{"num_hidden_layers": 13, "hidden_size": 256, "n_experts": 24, "experts_per_token": 1, "d_expert": 320, "d_shared_expert": 0, "hidden_act": "swiglu", "moe_layers": [1, 2, 3, 4, 5, 6, 7, 8, 9, 10, 11, 12], "router_score": "softmax", "normalize_top_k": false, "routed_scale": 4.9, "balance_loss": 0.00293, "balance_bias": false, "router_z_loss": 0.001, "init_std_router": 0.0104, "lr_router": 0.000368, "num_attention_heads": 4, "num_key_value_heads": 4, "head_dim": 64, "vocab_size": 15849, "norm": "rmsnorm", "norm_place": "pre", "norm_eps": 1e-05, "positions": "rope", "rope_theta": 10000.0, "rope_fraction": 1.0, "qk_norm": false, "attn_scale": 0.125, "tie_word_embeddings": false, "parallel_block": false, "init": "normal", "init_std_qkv": 0.0496, "init_std_o": 0.00972, "init_std_up": 0.0496, "init_std_down": 0.00972, "optimizer": "muon_variant", "learning_rate": 0.0115, "lr_mult_qkv": 0.5, "lr_head": 0.00723, "max_grad_norm": 0.5, "warmup_steps": 200, "schedule": "wsd", "decay_fraction": 0.872, "decay_shape": "linear", "final_lr_fraction": 0.05, "batch_tokens": 131072, "max_seq_len": 256, "doc_mask": true, "train_tokens": 672200000, "max_steps": 5129, "dataset": "wikipedia_en"}
Below are experts of layer 4 (counted from 0) of a mixture-of-experts language model. Rows are named router (the router's row for the expert), gate (a neuron's input weights, with its number), up (a neuron's input weights, with its number), down (a neuron's output weights, with its number) and show model dimensions 0-255. Each number is 128 + 24 x the weight over its row's rms, rounded and kept within 0 to 255. Numbers have three digits each.
After each expert's rows: a language model's description of what the expert responds to; "gets" lists some tokens that make up at least twice as much of what it gets as of all text. This comes from a sample of Wikipedia text that the model never trained on. Tokens count by the router's weight.

# expert 10
router:134108090095130150129131145137167149134144123122125115104144174145102088083127124124113089067148088107113125139110126107107110147115121155104133120096092115153151118118136124130161127147148154117094147107146125143101128085144140126148142135157089103127134116133151125116165152124153137135110145161082147114159116145143097121154126165124137158129133100163118210160117111101105121125086184129144154155090118153144099092094110139162157107081114119112139186129185145093126148146155163110143090088127129158124159124133126121112144156118157095144097114133141121134093102143142153135119123138098124107148096088088145113124164170146151150117135112163165111149137098159116163150087096190127150117113123082123116148107100141160096093132097098133146136127127136094132160119137145
gate0:085134076129139117096108118138132156152127094115135103103125113116125088081148110109122140117120096119127164147113118145149153130109129111125087135123096117093121098130087131119140097139130142169151150132146110134118100133113123086163103132143125141104164128126116135132138165116139114099143058154163134117113131112095150154154138169100150085112142104123145078119119125133087142156133168089131102131156123164129131135133125139120131143146096169117157110130151106058112147105120160151117138132102167168127138110110116148133148148119147114125117143099093135162118162097142104116100088153086114127074184143095134116091169150129102089108139171080099133091168121147135129109073137093110139148080134146148160158147106116117086161149150133130118118171109100132124123182155120
up0:107143097129142127130099135094164108128098140120166180111125128101108141117119108117085120156124118103146136143127088101146182148109130034123064141161134128101089099115082167108157116112140130176168130128114149141146123092130112110137137099132102156122161124123139109140130129093167130144137105085139142139123119116150182124163161131093146109131150131105163108124120126121132109156149096154160133151124146092148114140122137132139112094125096075142138124152115114096145105110121118132122134129086154150167177095144089165079108141125162145088158127101091134116110132137138142078121097170086120126133130153128148120131157164101116125137146150098120140136152173142137143145101140113121159134102138176141108115127113174103109153144167082103128139106124135091109132172139115
down0:150099106115120161155128177103112115142126119105140135153117110204090136152150139126124128127116149090148134122120136186151142083131117173109101145162175169104131114116101117117129152128142137179118083115138126130156148131165107161150120125135128128148116104127148087171100102157119118152147131103099089131158171127128153112123067101169124114164155180126148127170175123115161127139108135143110114104132145098168167152101130137151141162147129095116120094161142143180109139123126124152115133153161102114104077150161140102126110143151087171114103168150141117106151147134094112109168167159130170113148112132137136132150113105113124128115083103132135137151119115131112137134133098145075146134138079124145111094096099135134167106143117135146130169112145145097097149127122128
What it handles: Articles and determiners like the, this, its, his, plus === subsection heading markers at line starts.
gets: " the", " The", "===", "The", "==", ", the"

# expert 8
router:175112124127091145106138127130148128117140099117113117074132116134107107125140119135128083093155107110105097112124101102104111158144112133117110116125125095174154120104150119107144143139176144089116142107139098184118129111153151116148161134147092093123133098139141124105148164123159122100128145146095165106145129157099110092128143140151119154159167121149127139146097117100112097142107131152164146154138119154140112125121099126137125131119070108133152152149166156105109163156151157106140089096141089153108122118121153144134134134073171107155086129124187127129114100124123101121118133124115099082103133118113145138107189137153116157129126107118126124159138086093101141138102134158107162144098067075121104187106105149145133100128114101131156079137145148061107131152158150
gate0:160118101115103124105105117130137100136125132095117118154129097116103159106145125075123151165102106150097130124116140188163129159094093092128141134151171141140092106150152121151117138128107103157167171107100116157138124130156108120113096156084142099106112119156125121161127126098108092113125130119110111163202137134096110106157123134119156118171111088094143139140135168101111092116154124148119089131182086126122088125101123140108111102137102134100097138105124111097094169106123055116133121136161102137120120110142144093114128165130118096106105108169150187115125121143126104143142139118131102142147139162168148110113149122138137134149113120122128111175112176106111129125108083106118155133180142086163103117109108147126100110133128095175141094154150146111159125105134146
up0:112126149153117132116122153152152139158156111191134153084145116146176095161102116163164132108125165103141104129128122065112138146171157163114159136097117091116131178118092129107144113172124125118135089115135131101131111142105141116145158097115118137120182144108132151114144119142137113117132121183140138111077129124172133143099100118106103090089109132137089106129117085151120151149081156101112140152113148140135145152132105116179099150090155137123136130144112196183139107121122154089135113150081129104105129157145105153149120124114111128137164138162113067111137140134141151116086120141158138130140094133107134185164135123169136150149155148148113137103149110146174150134134129171098115101123136142141138124180154122137143166144129160103117153145122108133132127149088138
down0:155137135133127130125123129128132121103134096109115136145135155111110147098089140118124126053121109106067147123124218115101089112123092152120145145092112121095112119131145113164089119113130070119154106182154124149095129167165144174080144124166166151137140140132137136149118160095163162148113145107100101137164140156163160131118111107119120084137098122148096139095087115142109118123104111123139126133128106147180153133133112076099162104140096125081183118121151135098156125124134141147150153091130119122099109114125149119149138185148111118124130153118095124119150104131137106111112128110162117140112123170148144168126106145154118105128139115151118133098099096141141109123138133124108087114150122118133115107168096098161090114113144076111114113145080136076103116135123139
What it handles: Opening parentheses and quote marks, often fused with the next letter, as in (Squanto), (Cambridge, (Ontario), "Popular.
gets: " (", " \"", " (S", " (C", "(", " (M"

# expert 17
router:168110131128138152118132145097117147093131097133141103105150104177094083136144092138108108086142078107091092123136140102110121157123124156112128105131113125187162139121128110102155125152160116150126147099153121140124120104123172132165175148126108099112117140187108127090138128140142100100102129142126121094166129156114123100101136139127194139145139116130097186144117159132083100127112153125121139171099116162173124108127125114137153152099081134095164165142128137103108140128141189131168105136146109125132151123089157144133139137095139122131105118112117111121112107135103138094145123138110119134130121095146157146080172118120131131097145122120142092147129129088122157144098118155082122112123136076180109146130136149110100088144103054128146131126126162107108172131106166
gate1:106155122181126165156143121056129159117112134083157147089055090137127129134119126102079137120125152125103145109105158128120138164125163131115113086079167131153129156122144130153145132156165123101109102072157095128146131113096134127126141170152113093153097139109143131112135125093128166101078122160099089128140137151169105125143085126131079110095137107078163148141150088132088100111131141116078145168124134136133135118110112139108104135146142123139147137159096145115109123117114144166146097117166130072100122111092164110154155089134141139127141141145115124088119131136120143097122124124128128107140120098137112130108158140110151116103125098102176142147111164115182142094132110092153152170116109104126149106124133147129116133125148104098079132116155121119107144094142113
up1:106146105090125122129170116153102111118138145129128156102108143118111164117136172137138177179116157124169106171134162092133142135130141116163086125112121156123169132141151177120154141139097122158116130131118133133140134106135100108107098121113138142126129110101132155145132128112105104135131153120127159180124153131118145144144128157121134155123107156152127059122117127106142169125159134140131096126161083127144105137096117097141162120145121075128131105123092133146145118126146103116058146100120146081127114115139178104149112153082124120151148120149129133139173172107152136176151122103120161143099119119062162133100115145113103159173135122135137146135185112137137103128127132098099109104055137100155146144108103073126096150068108139166127087104110128143126114123125093
down1:162136171108147193151118144118139133152120140152163133156130130114128160136094160172127131117165133107110113105123079119155155129165127142149115110140112107121167130098115128120128086129159123096126144126146145110124095098145119124117138131113122121150070144164148134106125131169181103082143161160164133115154141118127161154123140132076139097139131132102119210105163183107125091121135108108138120118159148159113124143165183150151113133156097107089165106170154153129075112112139156151116112139096140106159119165138156112099109171127155148154094157161109148132113148137134111112110137109148133167146116120105138156100124158167166133095136162118147113125105180116099133088143137161120128110124141168126137136091148129128139138130154161129137136107123166172159109128146135
What it handles: Labels and cells in sports results, election tables and infobox lists, such as Runner-up, team, medalist(s), Turnout, Democratic.
gets: "|", " |", " | ", "| ", " name", "–"

# expert 16
router:140120131121139138124132142128142138114132092131124113085164132151119107117134115085134090060133122125122120127118097115111115148157111126099153157119127111180174113095149071129143138153151139126128129122125114174104108116155138088124138135120068142129114086121128106131170134055151081116119133148102149112155103134083066123140161160162133159155147143163103162129110126095122130139106129112178133141129071161154118103117076096131166094093123109143139161139172151090120136153120142110135091109141103164094140139125136128125148163100141138172127150101153110115108109172087114113130137143129095108112146121084149172129161180145140134098131135127155131153152084120100134156136130128106120106130129113134126150137072162142106120146107120144138091119096131093110146147119159
gate2:149184117098129135109140112132147118105134133127124117148151156123090148143129098149107130105107137136109109127148126126114121134104143148117128113124092109113152119106151140098129152111137128150100130124154145174104170149127150126135086136094098146159177081126141124108107146145117129155188108136125169076145164093151104102153095124122132115114161141151104171134145158160126114096111188163201119119080131128128153130130152156147153113149097156158093192101146123122167117096106165114103124088125159079140130078124146057107109166144157135119167132096087105120120161146163110119118138107105130127117105154108134150134132110163134111120123121108146079104134124157105148165133111098155132117153118115098090121164134152113117119147133126126101095092129187140129129126145127
up2:093161171143152127157104073141110130145128144096145125115096140161135145102141119167127141131157147113153145133149182164169156109119144105116142106097114154126150143112133142097135119128114091116097162115143103137134153145121150159147095125125120106123171126135154117129106179122129157116096112179148123095099128144128146129134112112150131104072135112101137138132143095109142129182171161136117148150148167148142113118183139147162087107158099155155122131104126178144103171132119137095116114137115127139112111095123102127150146128094156142148124137122129132166109129157160097143102122123162089124141145158095140106197087122144119087108122090121150094087093126123135147143128146137138157103166087088116116147168069146100124130129115119160150151099152148155113152117066149
down2:100114100117113133124111124164133129141147167097148132159192150110154124159156184129158138099121139160110108110112133154082141100137082163095127146077095112113108156138128132158141136142119096109130107112147172107109143089127155113113112123144163122158202161139135164149155108132113070123141142155163120096096141131125164120138115187170105092143080125100127108096137072100093111133110135105080127137140097134137128119101149079116122120149131104143118113122145108129132124162130064149150137136130107106112154127113075135116113120119102114134155058152124165124158104134122144093122146119119093132133146118123127110113158121113115137125171134169149140107125165148143118110116124120140139143096098126130150161114142134141146160150139135136117138196142137093086117138139102
What it handles: The words of and of the, and colons, often fused with a following capital, as in Blu-Ray: Bugs, Strikeforce: Fedor, 3:29.
gets: " of", ":", " of the", ": ", " of S", ": B"

# expert 4
router:173108113134128133109134139127140155126126111133125116119133112153115100104147085138130095089138071113118095110115132120118147160154126161115144138103064120144167137094145126118134119097132086138111152115149089142117108102137135125144160145158120106112128093174151112101147145126153127116087136150107139091139109188124109078117147136141156141155133115130109180138121139119138110127103124156127140154133104106121116088122107131146165103081105124105155182152155136109132186136140190109146117110131072151131142120100149156121146141132146101149113114126127114111109113127142142100140123129145089113130126091107125153102184126100115133053165068143156084167132121121121154145120134173088136121105124095168125163092110147164134106122103124161133123162125149084075163113140153
gate2:159124167176148151129136123143133151131111124089120123146136157119120172148148151150118155103140150162148126119148132150140126111129091157082110118119110150073149118145108157187139134099195086144148119118165173093150161163136154090118111136172082158101136171068119096143125116129142099124156095103106120123142128113145139151119097128164129170141132098150107095122054110160145117150086109147136150106100113149128143098164133111127099118121116145145138126120100139173160112122128120113125093110115116148103142143152165145124082114103116111138140117129140174113112139096147128102108081111174117123171148128148128156117118094113130121112151185148149139137144141145179139119117121110146090162150150150150141123167134120129170092125142077114116126164146117139108131138111115
up2:169156164114177172167135131134129095120120148127137134160152106119158103173096145127153124134142189173128126131098130144100152140138165124123180132131140106093099129186163156145121145148089176153166135116179116129125130138098104168121133085144134113173134138090098157138116116186159125146176077157107137139118162132141089142134154144107134124133145091133103146139106107197096141142125188134132129168121117140162113113141140144184109118168160125158166154166128138154168096131096138162091084108098114129151105157140142144170157124148088097117108126125143101150140107160147151124140132150139140141158122140139129155130129137151100126129143101119149120128147086132140139149136107134131115125119109126114128136141149154107115112108142169153140119107147158127131134165130111
down2:124158104148152115094072113166091102127162107176120143129129177128149140103124142122074146112130126085084106139155130098157161144131096176113147135104166085121093185144110149144104134150105091118121129146141131160110164157112104140155108113138122147116113107147157137130129117146121158170061116121095130161101123143133144112124107113137100095089102081115130156099141090098132163118152161125144109119120123101153110152080131122090090112141078126159091120140140132080101147090162140126089141126113085123156168121135130146134108110132175110154067090110126128168097160125102105122154141129109143151110158125140118121142133121107108116127149094132114132154121150111106113048141138112121126131089139121137111119167155135121126153116128127148130153137131159149141133138131105
What it handles: Standalone one- or two-digit numbers in tables, scores, dates and ranges, such as 26 May, 6–2, 9-10.
gets: "1", "2", "3", "4", "5", "6"

# expert 7
router:131111106107117163100131202127170181122156158116158086133120183145104136100139134074121134127167123107103099124108080114130134143141088164081157127120101110128156133100143141111160121114144122103155135124143124138116107090125188126143130148156122107125122134124161110138151115097135115130106123111126173094152174152114064095108156132115132150117147113156118122146100141129101121152136119135175151172101119145114113106094111126131147145076114138114161174111136139109077168137190123128125095093148123123106146090154148144130177166087141118180137101123131094098107112105133114128162171111141098123103140095113148132097137146131105125119131115152160097145134112095082150155104125131122100127093085128155128145092115158140109120136151128137151098123137122126135162140142127
gate2:148124153101155158157129135157130122132122161065109129138110098153124110102136116102135089115103158108119174136169104128122153133087084110114167143093139141165123138091148137101143121119109138086145126142069143136119139135116108130151121130131107151135138084114120144145129138125096128140101154135104146072135143120152108140129127140138122082111093132108126123133122147142140180156139108081133120157151108119133125130102141141135127110140174180172183143136095153145098106128124143112154174111140129133080153108114130101135143147097124153184179138154118136090077135125120110139136118147164141140097143096169169111124131152069165117103134078159148134117138130131150111172156173136077138150122146135183117145145157164136121137138166123109177135119154113146133142120144181
up2:087115112138122126105095108103123139153158137158154103126155122119144124146126136155103163112103107145143115138095127135140146134160127121104158098159121086089112130134125115136119153121119134131130119148170140147141138097165151180122129104131169152078144174117109133130118153094088116147165114132136104155099138170121161129149130122107157147118168126132133177151120115083112123133131186143141120089104121128142099150140108152115118121111117139099123131126159084157120146153144157143099131114155103159151163135138148165120066089119133138122077127117128118155183137140205169138100128150109127114098149092087131135133110115171101162186115130100124096150139134084121157137136102117125113079179123109128144138103132159163101176114103168143139123134116087112174156139104120
down2:098097133175132084137117140120137096127118104125114108145165148125080114114143113101155129103098140124100135121087147061170160150134116138111121127112127162115126154150093109130203109065100139173140125126166096152113116137102144124142140133142143132139146130103082097131111080129130099110098158079109153102117138149168112131125137126132098152162170170139139149158123125153126137138149120128110143166128106158129131116101134150156144113143152146116145118157063114105127134132128163093152120095054109121117141168128098188106167112104090137173126131106132173124096115165158114135106142130137140112139150083100136155132126117112120136121134112149138096095127145134182139129125123111109081137154101120115116143148137158099078142137138139155127121143096143092098137113141100
What it handles: Month names before a day or year (April, October) and short pieces after capital initials in names, such as P-am-ela, V-ac-ant.
gets: ", ", "am", "u", " in ", "- ", "or"

# expert 19
router:177125114092128145116175112100138137125148097116103127130156111139128100096162098125122143076139090093114114140084112080098112156123102146130162134113111109173170159110140089102129117138163119121159154087167123146112136118168137130145143107103124137093114120159146108104127131111140115119119143100109150120173106143113126112126191134142136169137131114129130122143130139092079112146124129138146141137121116125172103121110110077094142085065087109098144162144132126090144141154154152113138114119146108128120153096139150130109143148103148110153114122140141119134129085125141092082125140114118117095111079115118146159100116134129160163107192104143174109134152097095102136139125137165134150139139113079178083136102142167143083093162076103139124105129131127121099133120148155
gate1:162126096103128120153117144110086126126106074116127145141157107104160130113161098145123116132180147159132134144100149090133096140111090165160155094110149110128121132087117097121114102108164122096186121155128136160140118147121124127123153142089118143101143120137175152131103097109140097120156064121104097081160149164142151126095136117141131119158108113140142109140143156144148143073108121115110137183103097154130112106158112112118137150111101112121162082153149138159126133105124154106150158126143161157101103127113171136137115117126077099152102118210094114162113131123090122118128167089141141104178134137107103147116079104141117135086147154109134132157172113112123113122121096157139157164123144148116168122102146131086119103153111134148106141147162133154133121130136124
up1:139112146143111141140156131132128082108195100149117138124132113103148100110108112138096148185094116080128086134118129113115152141112126109097168091095118118108129114131157069122126101123117138139139131172155113120134101125120112093070148120122157195119109114141177165153169111085166176131113160091113136119152117113130115112124105118157138114146110120098135115114123147145171133113074090143105116169124104137125126122139133172130116143127153103179116098129124136129121148139125144120117162122165166101161105127102132148148150112106082118160156113158118119131109141122124129119114159145104131118114136105169124095131132104148085124145172145149121188135117099126106118156114091110130093093085121118131159109116096116129125127130092102160106177129129110075117123153061124
down1:112113121134114163138126113070117135109075091145135152146137102128133157117150155117132113151135121123157106117115141119144123112136072108108131129138125133121118170135133136154097076156143094119154161183145064143131113124152123130103124101116126118122105155108152170119191175159114139140143094125088129105139136141140114106109112151140131101089169148139158130146129113134143055097144102097123135095154100129076122136157133088128160136188167100144097156102160143132127124128141119159152100126144132155165083122164107094086102100146103121111118101176135146119100136152126117160096115117113138132095105111141113109095122122142135115103138155120136123153127103132107118136089089148148136121125086124151082140153114157148095138080156146117109111094106102140118099171079126
What it handles: Pipe separators between numeric table cells, and commas or semicolons between census percentages, such as ", and" in race breakdowns.
gets: " | ", "; ", ") | ", " |  | ", " |  |  | ", "| "

# expert 3
router:159120112121140148109165122101112149107138114103124091115146109110105110094115110084127128073161090128085155129144121093101115173148145165132138105131098111150146173079130117099139136159168132140132136129155114146151145095129116119132156158141104122096094120156141134099152133145159103132080192110095121126152163143102095105133147137134155129134176164168126151126136128128135090128088137148116160134104153144169111095086097091117111111110093113111138119134158115082117119130152143067145132108143113158111172074121150139114144149120144143141140115153139113115103128120100132093115143106074107116138106133112156133098173130130134160131123135149176113141152094119140128118129125125097155116080119088141113150085126194147119101133108116128180095115160139109109157115101164
gate2:136135109158118154074082129121145138094118168109125147106124125132118140111141116133123075136127121103143170125153135146087155126139154169124102123139118148121112069084100118101161116188099108115098135136155090137148142057132112100104151164146078125120169143119135128078102162104140117132151135155113103136120157142126125154081099091111138103141137126096096215151154118085127129128128136160167111125120132111183113112144103176110144132116117193132115116145109155164102123161100144066154143141133157128120066103109117100114071131124142139112112126127163114095099100146143107128120142122122110117134091152126157133135124133141132132124105119119111146114088135139141120119146087136077136124136149156140146114147099152111142153141117101135125139126096106128095127129151113
up2:086137132114142109100141114082101140100131157130156108102153149122119114130147124117130133087116151074135156114136110115091125107070090137135077090140133101125101112121149117140110113136096169120106134132081125181123095116139161093151171105132145089116136118146113099149140099100153125124156118132124142119112130109124110096134127135128089160156121101144092149117153140111080171144128132137100152127132114151148142146128121126133114134107095090090197098113141117148175101120117131130071108142104122120133129114139131097115130141109145145143143132123126135120162138125164132131137158128157173136157147141132107170110121160101148144157148111130122151150171166096154095061102101161180125152159115132146135152113151109121137142144145073108124089120136166116132066152104057
down2:148117138111096133111094102134139106176128164109159163151159167165134134121195111084133146097100171159152117129133117125147108122086136115147170112143108100131088129126148141119131138099129139090145123130128148170107141089108172173146158102086138145128146155138112155116143134134141120104072115113127130113160153117162135066122142162124146098154101126153120141099097114159150159133153128133137118132150082172099082175105144118151131133120148120137131061099122141141124117141123118116135126121122154145146120130165090136121115131122108142125106154106093165141123087107156045143131156086146119102151104095113147117125151170147125098094157151133117129122136088117132175164131137114121117139123100085131156135104125119108155154134137111112127062104143133124109122108086111
What it handles: Copular verbs opening definitions (is a, was a, is located) and units or dashes in geographic and route entries, such as km, ′, –.
gets: " was", " is", " is a", ".", " are", " were"

# expert 13
router:154108100117113133091152181149142129119160122117104112108140134160097087125114113107136104123170114101103121084106110115110159132165118188122159126072106107144167123103130117068143150138183094102126146114150100159098121108154162119116144166156094097089125135149151120097119137120139107129133153164134137102124112153134122087144154167145129117159146119139101152141123152118102114130129126127149131129125109123167106087086101117150169096092107095121143158124178161115121127160163141121149119112141132179100115120113135155134163155089169123141097136126146132102107109149094120112157120106104103142110087106117138158116181158140132151118128092136156073151137085130068131134127121180111135123120096122166124137118118169157125106137138124136140092154152149098087129102136130
gate2:078130147075128081165125130113130117122104156151166139148136127165098111148138118159158143132169116156166153121148119153113125135120122105138176139118154136095076134093126145096146096143143134147126161114159117123079134130126109112163134154098149095113161099115136137141068077101093125153143108122139120094117108101169144129108121119164131100144125193138158046113130147114125112163116165135163098141124108097156094128111124109177090089100134132124149103146129152150096142115137128131096127165166124115123126143110159133140121115150113159117108099079105124108143140121113175113143112120105113100115106116099121155118143156164092162109141147139119140135129128108118131132075092130133094171097113128136092126100141131105138152126103095185113095153119119142147112093094131
up2:141123143152084111170151112144122141173169093119129144173137158146171121172147143169164161145135145095099104149126124135149146107163148146136136156130156102133104129125181122180159139128111122168115155145126174134125124163123127110113124128123118104143132147102116145105109111107109083135116123128135142133151126065174111103134127146118102171105119116125141112194114106119168140142100136148218141097155160137132146148115137144109148124151148092185114119153118123123134122104145161119121113135117118120169125074112134126124113130120162182131144125156125126148088149099108117136107151164153149133129108107103118141088158095098159150094105147151122141129105122128113116132125150128126141193079124166161132109103141094119109142195161123151144106121127127125147114164146095
down2:148123148131111161121113093153149130122131118151124089115114168081109149141095107111104145131132131157081114109139131127101116134110109161119135139068119098123137109114144111154123126115151124141060115171124160149135125141103142120093109143119116128138131115094184146109197162157174160099096136118091134094111173129139120123133174137137129145110087153084105157101139098115131144134111146100152172139125140130105136099119132084125145141176109142131127155114132115139169157153159078090161124115108135120141087159115145157101110110116099094115138155137125122157170108114125128121100147150145116136168099185165108146115103101121086085132173125108114119102083137127089129135169123122129134172139139148134137094163086152141095089126109154160142145130138131172118152143131156
What it handles: Line-break tokens ending table rows, list items and infobox fields, such as before Born:, Died: or a new | row.
gets: "\n", "\n\n", "- Born:", "ers.", "|---|---|---|---", "- Born: "

# expert 1
router:128104107142126190136133111082138173064115097119120103054159153127101112104159111112099118127137131164065098124114122114107107142145093137122123117113114112123144101123120128123151137114124069123148094097138122110115089106118145126170106156091123096139110099114169101087135131084156128117115155161144160125143112142099104140181135150135093122157133093146103140152096085118112113143133135125136120154100106122113100121118098113204109097114112106093172155128114169112134140171154148100125097128162138139108132126119187186133154145124127122162146109131097110094140111160144118091117134111112112103093117111102168140118131151123085129124179115112136117119137116125108150121080146134104144150117087134141109164108123119152106154129144129112142115130163139119105164144122147
gate3:158099152180131182182134115123167157151135103089127150146152173127137129130143152132154138158097141140140097123140148140073106147090113151126085145128148092150136107169120108154140110132098097167114135138143104143136120121161106142084103115170116151162131132130120148104164125157086096139172141117138100124150167154133147144099060120177156140153170113125075129103133106104110186154141101129120133087147132148098148133166126117146135125119126140144108150087121110143159095130178154116081103080133110130141108117078121129094131152086111101134147133119136123165144121148121151110128121139090104116130120134112134170140102102077138132098129119135118092111130124123072135117134172123115175145127115109097143114103110115129103114104128164130142117147143115098139104118129160
up3:123118129151155151140113132158135117141131163156151117126090139143123133157109064142167117132148125137149156097089102129113181112145129143119113130115150123136143142116184140156113095141117112143087107083147142160111106111143067119121128144152163128121125158140092134096139119138101124142125135111144153100206118122171163132159170113140136116115081165127118136117137112129134132080128120134149108128134114150153144148107152152108138118119120139103160128141103170155112144085058119138120111124129144097171109129144132128151120106155153127149171135120176073100143101141145170126086108092147100112174158139189134154175109149098117110103113123123144148143101121147128129115121131153091117133109109147110160119101105143101108134099132142182097077094156141086117098159123140
down3:165117163114136198176126120151142121136140123108115107144146150113111165108161100141123194126115155130151101160119140122138132137132114160136129158122143093133102134166123136183110110117119118121121088069115089135087074110143111136136113146138120082115178145153140157126106146132164102123142151134114104121107114079132143113124146116093159139071146096136083125161107167132127126165161136127174170121155135121143146110129123108132105145156181118145144149104147114101117145107116132102085129162110102118182122138106154122137164129153130153115119173138151126133173124137104164106128108137137141133115116169119142158098072103124118153161166172098131111102142095140154117148103167121100124157112120117142125120126110156134133150096171160143106149173138098133128088134123162
What it handles: Middle word pieces inside personal and foreign proper names, often after el/il/ar, such as Del-il-ah, Hapo-el, Her-od-otus.
gets: "el", "il", "al", "ent", "ay", "ian"

# expert 14
router:166099119126116127112165113121137122105154089110118125082138100153106094110135101127127123087192095137115138120116114080093112144157139158119142132118100090156151131100144103102137171131152110112121150096156121143143112121147185114125152134135104110092128112152147124112174108137119121096099173133102133117161140161127104090129143141150139139160162160135115150151104141102118099131085112103125163146093125145148136087115134111126146133100078130112166132152161140092115165134152145120146076106147095152101178135135133148104141163103191100135104144142133095112125117127114116110132126121091102120104120125099147153129161152127088141095150111126136070162151111095099151143126147142086130132113136069155102165091123156152114097110124074135129109150135140108119163141135181
gate3:137124171143143102135155087095095127101152088124133101111142149144113134133176123117109119107100102141116126113103174172112135140126157161122168138107133137146167134132097118115149187121132139091140141118085090137147124140074137115144156152118084119142140143118106137135135147117145121132132128121122138130107170145134120111103090147106152120143148155124084121121155094136095157130152196095148103139111138176127117092159166146129093142136137119122112136089113125098122120141115178101109102129150124123130173127124143159101170114128112164102133129161175115092134132133117136101132121132122122125146083109112098107144135143101095147149071167146182119168117117129097134123183159132125081125153133148136080090097104126137075105150154156146135162096158118088187138139126140
up3:172107163112117150140137140147161165140147099071115120133097163130102107114150172142158116152086136116108106129149155119087149096095122087156121166132180132148127111106109140117134114134175098146136149169143090120091164086122094138133150147159134156108099124147148129127116128132122122140117156095180156100159148123159087146144158144156122122114130129120086134135159119099098137118079113146154131098146134093163155100134131120120129109138141122165087132108127102103148136176114153144117154128105109092173080126123129129143123163149128161130095153187114143146116115098137124122139132127135129150068154183114142123120128100135179174098164153131085173123117109125145132141160156115102172166149137131133144126136123111152146107124105107102135153122143158149122139073106146
down3:116077117143139127127130128121104144100117133141129149102084124083124152149168153171089070110146132181124118140066139124149156155142139159088144174105144117142154144131125124108111096099111159127112118152158119142118138158105128122167134164131129162107106120111117123110139088143106143100102194069128082113161079113130111117078139106125138108096140098123136098115103153160131134122166110143143096147139111125138192118132132125173156133140130129102116102111133114120146154144122108129123094128136143126108164119111102143084127150146141125124131118151101089114141137123114113126103149136139127140070169114130131104139157124122141109159147141110168130166174188156171130116115144092139124151127086120111121139176097098089161107151156177158125099155143118100154117151120152
What it handles: Words in species and anatomy descriptions: family endings -idae, -aceae, lance-shaped, mm long, commonly, plus counts like three.
gets: ",", ".", " and", " as", " to", " two"

# expert 11
router:119113104096107152117148140109115142092117148149142122057117112131111087118131075124089138127100132123117138100111137093080097125131113129082140127135121073116129133131161113127128178121124128108082151106136128151121145095114130095131137142122135138117101110147164080102138128134167079095097150154152157109163114192094103125145143132158128148136118125090087130133106144114115117158145166149157130136094104118140078134138104141158134090101102074115146209169119143085118147124150123089137153094147111143133145114102120142087147141111147114166142081128124083124125102132150141061151116131148133134112080090079176147112123124102115117114123104132167130130126111086095153127115153139121123124110098129133094140117123136150119108140135127126142108181147138139121133094136148
gate3:105139106145145144137108110123110159124125144138132159117151110116103161160131110114134098086135140113118122102132139185136127118078131179127087121136123107176175181129164095100113101117133158153126129132154139116177117087113135141099151143135158147131117168107140099125122140091160151118111136107145139138117161149142079135121112124138059130165124150092106152149154106124077086123129096111151141118149130126123103104110129123122163095097097126145118161110098119090129129142135134141100121100104149107164128131139063126089096124113173108161148094153136123142162107184133125114128120150154181151137124108130122121104115113117135125094157115147080109076155091122142136158145101168120144124130090141123104135142140152177167101122139147124160099068098120126160156163135122
up3:162098073106123144128131112147130100142151139138062132098120152099100139120126135134121153110098088069129100099090109149146148095156146150169163143139180103127142121125088133166131128190122156101067132118113124125126118171097117084114151098127123112105126084117095107152122123202150130090175087143090101143124096124125139128151138140154107142079139139097116167107117105134154128140077150156118095118126099132105128163110109118095098153128142132118116116191150107099115135131169119137133081146128124146109136145096128149169147138140134154132098108083120127119112132148114125129111088111114127120126139096115129131126156105147100130116117108112107162160096135127133122112112163107114094111128119119116113145146196115146100091112125127119160163129151161156098129104128141
down3:103140144125178132089151111102139109135096107145106120136119086103156091096167128128182093146140146146135157067130080115101154109125122111121164116121111134123137142121107136105133130117163107176134107162125095109173128137125122153153183124158122111125150113156146094142140119076153132153131121139110117140109110130103144135124129177119126145127119155117130147177131093140126151140130132144127172137118193110132136110099110163118173126119107098111163143180123139105117130139158153117089129138076126100156156125149056126142101155089130148092109140113123096126153112128110147158098137121124112164144071128138119103154131087140090112135106088102131152126170147139085174101156172150095172134152115116133119084106093143095123100092111134125154146133111115143127120116112144
What it handles: Word-final suffix pieces of technical, scientific and taxonomic words, such as -ion, -ic, -ological, -ado, as in indec-is-ive, propuls-ion.
gets: "y", "is", "ic", "n", "en", "ar"